Weights of a small mixture-of-experts language model, trained from scratch on English Wikipedia.
Size: 17 layers, width 448, vocabulary 16384, 91.1M parameters.
Below are experts of layer 7 (counted from 0) of a mixture-of-experts language model. Rows are named router (the router's row for the expert), gate (a neuron's input weights, with its number), up (a neuron's input weights, with its number), down (a neuron's output weights, with its number) and show model dimensions 0-111. Each number is 128 + 24 x the weight over its row's rms, rounded and kept within 0 to 255. Numbers have three digits each.
Before each expert's rows: "raises" lists some tokens whose logits its average output raises strongly, later layers aside; "comes before" lists some tokens at least twice as common just after its tokens as in all text. This comes from a sample of Wikipedia text that the model never trained on. Tokens count by the router's weight.

# expert 14
raises: " the", " a", " to", " by", " in", " with"
comes before: " the", " to", " by", " in", " a", " on"
router:182097141127137090156096166158168145143133129127127091125164170139072161093121156143109127129144130143113094155140113118069125115143126110116117138146149136134145124104125084082112113122126137142153150125088135114117096144152140159104128097172105130157163085143143167138140170141137147140113115107091162113066152133140091118168111136094
gate0:108115104131140147138111158114177145119136110135128141147179123112123143125119122142123123074159118152150104158096135136112114130102153119144122106137148123131127139130161121146152139127084116124125164103081076102093100134083097141117134123115130125126163126109137160126124097160118128106123159150144164147160092137124099133118075159114
up0:106130103113140161124108156127174148123124129113156118165137119112111138128118124138127109095137086159147100161110124143080122119076166110158111085143145126155118123125159123165151129137111137156125157114082086115084107177064077142107151125105132125124142125128149155125129096134103164121120158145136155143153113121142106112105071157128
down0:110138128089131185155191134148120151138098118136135146068121119156128156150113117128171148162124140148124165135126138146146122142103137118086098114116115125128133130079153146129104119144136107185145132160141120103144164080137146146142125123130156146113158103115122145139143149111140137086147111098095083148130118103148137054080181145122
gate1:089164120096133103119149119077142138112109132112096168118152126112130131127126117136109093093134125125080131124112135108130082144148115102132104127116165106135141101119168128096152106142114129107155111132117118162112131128118112115193147156159127142158123148137148130158088100095137129171153122115134149136169138133111136107129139136146
up1:097174127118149115153138141081131144113118154120127129120151160099128116105101145098079114108126114128092142173116108113121092147160131135136104131114160118129137127123175121084168115139126113117162101136148119172112119125127118123213178155135087136136145128161129129153084119124133122129138113128142157131153127149143119126114117128139
down1:129147095132108130106076121141072112174139131141106135113105109140158142129142106161113131149164150158109146162110140129116139103091144181108171115109162110136115158133105105138141132156099160136081142160132104073083158127130139176126174149139144144111100143153138121095117139111137132129095117141144109129139127131112128121110121148146
gate2:131127094057137154133163129103124123128114149112130167153117136094104156171121120149112132130131116126133101132111105178152098137114140160105133121103170149127155142126114124129089083068129092135100085091095125130111129135112122147128085106094104140096133105165106128137124111137100136173124079089131155130131092116144100095093137109144
up2:126107074098135155118136142107134100117098191133115160150122128098097112176120144150092122129125112148123096133117093164164076137117147140092130099130141165133172120118109116119093086078103081107089082077095111139121119127129122133116081115115103157122147108155087107148106117162110156152130094076145155148115066131134115100100128111167
down2:130121118137118107132121186110143129122151171116122107101142105156127073100104106143101134139177117148124090137120115146113130078114141114094144148126169133059168103141137123119121151108111094141107106157103164094128149124154150119144099130154146131157157108078075114124127138130121134098151162134117156110116112093124133165165100118132
gate3:137124167154101117161134114077116090163109143159130141136156175169141122149071119100139130136154112141112118130094100166117078130125090115102144093134118130124155123114084124134147095128135135103147105124113153121102114108122111114120110105174124150152146133121135133133132167162144148137156088139105123073085104108174159119126135113186
up3:099121178122106104115118119098105108146125115154123170104128130165147109167106111080109116113120131110122152126109101145159107142114104122078116077128145107119165093125119099121121105164164136084151117140112125130110107106120137099104074092170120081117158150125134090105118129144128127147169081154137152091124090138151169107121132105119
down3:179170155080130133101134143149123151147137143105106078146113112136077131120175152118091138140130124132148097163146107108136130104122117110130184126142150148147163120163152140155133159111092135125141128114160154098106119142133144098129125155106107171134135104109115139110131108126108158170128178154106124133093172120152144111170131150151
gate4:133124148170111145103125132130087112120158111130149122117175127158115140101131105126138166135215127164171121124095142176103117101131148170151174147172145143133147136121110148118109123136147152164129100140141131119113079112114109119131166140137100139175149124147142105139114125125168162118133121152127203104133098121119115116158113118114
up4:136148149119103142126152131111126133120142097148140122123154145143122119098120103122155156098192128134187155116110115167088124128117126146150162162164149150130145163099101127121122148152157129128129134133145106156127121135107148121123137135117106165141127101135162119135132112150148189154165159139136164103170125081140122108154074119106
down4:102141086129166134119119147144150124141139107118125097136114138141167120113123144137130186117143146085101164124137098099142139116133172138101147107133117132121085114159150107121153166123106104113109164145164147150164139164150127107144102140141147130136143117106116146165106191156109152113117091127133106150159174144175129144066147173117
gate5:198121134150117164123095130104140159128168120110166090140143131143176154121172119104128159111130071124113112150110122114104130106115142144157096182147160140090111147138139119130109125179155099147123156091133083098131145195160113159139112101136125129134147117112134138078114106136123151123120094092149133112085130105178130124058093136121
up5:164098122126108151143108127094148131123123144098166115145161142157195145099186117107142163145115112116096138130128103091109122101112144124152126157134172103116086168103150103118111120185157111097125129107131103117135135166158126144136157070140148125106147107123113144082116125120147148126113148081135117137077158113168131120085062153122
down5:072146136156176095123123193091156127106103117158096164143159129117113118118144116094114132163096115140129139115133137127130118121150129137083124142115094117137109074124171146081122117169140159113145101154128172107129119062161148118124116119085123188154122105104110141189118125143156149123089120097141162139132121133117121128171101087104
gate6:141156125156108119147139163126096163107105123124134118147121075149118155096139090126168143156104109144104153146123055124105135172139130141132141106124138173151161110142102088097165133127116111129130102113087104117134130181124125119193147137154109098118142145174114113127114153140093151099083143119090135156086123181168112084136174132158
up6:122163120141137116125108173110104149085142133113139131142132095108099152087139095124154136168127135127126144141139088127117120174148135137097140107114132164136152099128092070079133113112137106107121116128098123118123104149151131155190135130150085085156145116178121108128145142144074117114067129102108132141104123152173131103133171134141
down6:086144110106105179130113124134124089108084128140157140166096088081125128100142109174143108149125145100139130126169145114173155090102124120103109157138119145087140110127157101117076142167158159086137129093071097081123147130127167149167071134118116112064139138167176127104102094133122157146126122092095146121125148101115148116170099150113
gate7:110116128209131130110126080138146128104152151094147174122109159143097154113097127178117127102147161142151085127158069105087133148135155108100116095144094133116142164076140143122111083156101128111148138112119146126131119138121151150114139135105096118137124124146105088098158122147140138119146113121147128083155147100120110183098103164100
up7:110118131138112115128139099173129126132127163094135173130089187136137153116114147160128118118123140126143116132161069092105138145111163132126116134172107143129120137074110141126118076134129122118166157128106163130115144116117168116114126133128108084125105126149152104110176102147151104148138151140145172103181128123133107169053097188126
down7:122115179126131087123177118149141126085132120114096130141108144119129140149092130139107179173119118106129113119125115104116097130101123139131088086098120105172138112146119099118153141162084116110126145116154150136111134139102118179182167114072107147129122130141116119145116156172147114089120130158157075103148155128136130163151131071133
gate8:105120115123163089144134086168144156111149160141155116143133150134103109141158097071132143145149109133124099181126121139131155123136103127135081142114131088131101114144119127097145133156156127156121116105119139120097130137156109179123157121137122150126068159160121155132072115063167153098123130095091092146101111122134102128107149167149
up8:131123119126172104116125129160150168083147125116124121163179189125123118133148100128142132131151126129102107162123126091112151108134112145117066138124124099135114160121119098137144117127128115125089117075120119143088123152137102177108148123125124133134069136169072164164091129100115153130151149114117087121108081138142106129092138156124
down8:108168096138161103175091189123098107114137164171151159115111190120100138117145105129099142165136098147076115096134134118135127063132131121139091123146097127140143142148137159090143088142126100174136077143149132138134130079116118138112130154130142129100104143133120106093145098134135130095088186064116145120043112121096094134121117097138
gate9:149127113137110134121083110146139127116160082109153146081144098156122116153114142106138098136120163142117097114109153134092107113124145113101071155116164095130136124113125097118148124098125164123140145130091134126128129119150105153107116106114105124151124088143106158065135109147130124110153147116097138128112141115145094124126089127114
up9:152111132141128149106099121141159155128147097133154143103177134159104118174124176119116067133125139130097116109112144142123175096119119152072096154113138093150145108109135115070162124112142139104152143140083119125129148142164083129101096104112102088130114122145122172083131138148119102111155150108107123108090142114137100110131063130115
down9:095116101126146150103132130124129143091132131143138116121091131068127144131165138108109123092118124105155142118153133160175126090134159114084125105137130122090088136149138138132156116167107143103158165137147083148096118104091153152136100165186137132123123160161105153118120110155098123136120124110111133119135117122102167126164135119130
gate10:124142104170080122147127141110103121133162103174108112145148119126133158149124151155140147158150102123155189090128163112138094129127077136123149117181118141149122125163104145113107090122121128152089049167153126122155121104146132148135142098117130137105156150130145144112127141105108098081113110129158159092120127130104134155153071119145
up10:148129119148088128147116162116130114134150076158126143108093128089125139122152156168133127151142090152144152088122163151104110124123107139143144105148125152119139110161097150098100097138140123160105050141124158127137109130139098150131128092118108112142149153117137135110127122140105074107106115080148147073102148112112160168126125089165
down10:114170100154149111120150108123117146080128128117111118132143161146144122151133160099123143148087158117100116097156128147095130114142141123165117152170087142139139127126163074140107125109071141082143132117144156177155188129118129111079145114090083079144143126141160144139140138115133117118097111150092115149085110113123108159144106120142
gate11:113136102103176156135144067167103127128128120185122149111207120176066138136118121109168118116113074121118145151162081134104127112121167118115184117122123130133153117143121132135179160153117098119165138103123104144129130117113121154107160108111114105133091093115098171085140149127146159171149153140165110134140115134109126123144138130155
up11:117165099111159121130134092151101127121122124157113146107186088176079152139119130113187103143086082122108167156157089145070123135133142133144175119116103118100156134158131145143181142123121111118167147106124105133098155108119111142087157122112117114135119094115107162120158107117120144184152189134114118130103103154123103129111162127173
down11:131126130146097104114089109105098109124084133142103141110048095161170170153139151120133158114143131147128126175111069122141151095093093157130132126125156120113078088135143072171138121143086140133102120144156147110142123102147143160098158133107090149137105119163137150165119161100114137135130132132155133168140120126126138125154148149084
gate12:105121126123122138116106146137116127173113147109138184088106110110142133111105127093124122100162105178143132170127116114079082125111127118152129129121174167069135126125121124111130118146134118128111167136129135068127110145117088139158130143105122151184103125133187122135145118138138151153158115106098150128119107122120123110163113096121
up12:136143114139117116092107170131153139148124131098123186098114119117124166119104130098119130101156128177141130165128118094079091130109130170149120110093199174082114133116149132113123119156089144115090170164114101065129144161137092100167135126101103145160112131153185117157155130132144167155166110124116147122113112144108091130159107077097
down12:110137100125096139153140135111134126147142131146116166115116147115105145105133134139159159192100142164131137119115167123121127133139102122094127152094127118123077172119110141131138154118119152108136150139091136167147136118147110091164099135152141169152133145141124176158121119119156127127127144078115148123137123137181103127136121119163
gate13:123133145128181113127118184100143140148117148150087108125166100130110153181146175100083124114154103138109111133135096119115126142125144142107098169079149142124123136069149147152133177109126105144153145157132164117133154159099111132046148132143115144138134108153130103136137166077102169109123162098108146116175111148080077128102123163114
up13:117149128140158097122142169091145114133122139162062119126157106149138155165123177096121163135141114134143125141151121137106140166137098163128099173086125129124170149073167151164160146125133086103145164124134148126110136164099128136067128121132111114101134108158132121109129161109121132110150159139111146107155099174099097117109084138102
down13:145145121108102094139150101154115126108142109162169132152173133155098119127164107109117127129116154176089090135114152157164167149145083091100126179129057119142127155136133116122100116149075131153173126160180168109126135144116107153128106153115105128108129116137114154124121117131144139149125125148158162117142082178165110137175100095074
gate14:103120090176059150118150126108100122145119127159123111172120138131130150106106145115064144129154160123132085113113149108138104146105140133130118101130142129125177149109095118097132125111126088187094095119101145131145097112152156151108113112131093122159114144115134101134149098112140149088097111053163163124113139115133103087181160158118
up14:112117061181085154119165134097104124118138146147118111163162146137151158107113158138087153107159144148132081144127140105156098136106142130146112090161127117160168120111104125126128113114141102149132086091085166114109105120160141120129109128162101116167135146121122099141150122146134137124116114049181167099085141124141098127176134152120
down14:101123115112086148088130120119138137140074117155092111118165107119131126112164141138153150103119142092143110128099140131165143134153115167107106123119148112151126140130143124151135155135118112135136136122156137128133134169120179131088073150171143126122136116083150147145124137158092148128139127106124167106127132118146097131138142152114
gate15:143121114115136103102131140159112155129166139151107112146136156121112145157142157091170121124153147181114125141178124114136090116088101133159151154133189156121141150098101167115154117121146151123182151123133132100110108159107116116092110104149093117109131144121121147124095152129110116156109116140126168172147076120152155134147200150101
up15:085110155124116101135099153123149140144114103086106095125137150125107118134127157114154114145123159143147143159139144103126117141146108099136170115131133147141101104120112157114109182143156144097180158091091138116127110133089067142128136106148117115124141053104129108107130180140114102171118137095104150119076124124124103092077125158108
down15:141133156145109072146106167077112124163169105156132105110140165130123124155103130140143127147106091128151129127094096116126183116140142173132132148119149122091151078128157110145158122103124162142137117132129119148107097146172127166122145158082140115137115133097115157103140156146081101116114123142152139136153136137140112145131099115141
gate16:134138131151102124154124133129135132161136124099104097117149139105152116170074159174141160123109135138100130129110123143110144137098076099127155126099075115118140125103131121118163185135122117154129113090101139107120126122126157113126123125135119145116117153148152109134165088159129154152116128147085118083118115105103157103176114170107
up16:152147135129105134167135152115125171136139158103134082110145120108155097134076124119120169110117136148098126130125114162113148156134135089149162149111103096125142130104154123141136142181121107129117136125106101085120131101106144140116138152120104146154139151139163105102152128129138160156113128118100100087110135127122139113167122129130
down16:124112160152194102113125121146145139169097119126108140137105106117139135157151126128151147119147145169129134157153109111119153106122109153156136126116097157154123106112111141115124204062077092115127136134122149119135131102142111155182149125152150160147116085135107153137098142073157093084202104137136121122124135108111116109139112116114
gate17:136134098145178100129158143081142125142085143113108082113133120072108148112133131140137129102134145128099130095150133157136144104139164140156065152119123114148117127103112140120158175122118154152167165122108140149126133130124138090146117144147172190097134136141105178097160150140099147117114169151096154138114108106125148111162144107106
up17:130157087125182105126131152093155130120066154100127103106179153083093137109126122137166146084153131102115111136168128159114130107135148138159079146098126108136107125099104123122158167117111140128159165115125151127146164144114161108161115151152184212108125143112123148113184133149097137127095156152072163138093097128083144126129118152126
down17:130164161136103143134121098140168117124136096116142179157123133132146147152110091114105123171154122118101100116180180087115095157107122138160137113118132141085134137082147110123141133137106129140133150182158170125108106147070140127128137141128121110145092129100127155120101144128123126147164139106091105171120120123099129148121150108115
gate18:119109157112127098125148141124130144158078147126132090144130080142109124155099147154168130166117114125113135149171103142120129149149160076103131185140149072113085141107136129126163127137177103125119121112107097118131134140165085155138140149046104119149119093154151109099147140138170133128142136081100153146129141089147120102091139104100
up18:091130109124108112152129108155169136129087153124128094163132138151092151147134127167125143168114141139111153112173106150121159132124146101114156196147127089122102147116119120131162144135153152092114120135131057136104109169169105118121147112069077134177115082150139099107144133132126128147151131089103129154126121127151150082104123109089
down18:115112160135126130140105164167171141119114085117149132194126144141106121138162137114104135120162128129142109128135114127136145137123168147126158152121166175128088121121167131116159094145100161153115142169139145145128130124146148111163118131204129139100142139118111101148128116104122154145130105131122132073144148145151077097126153110147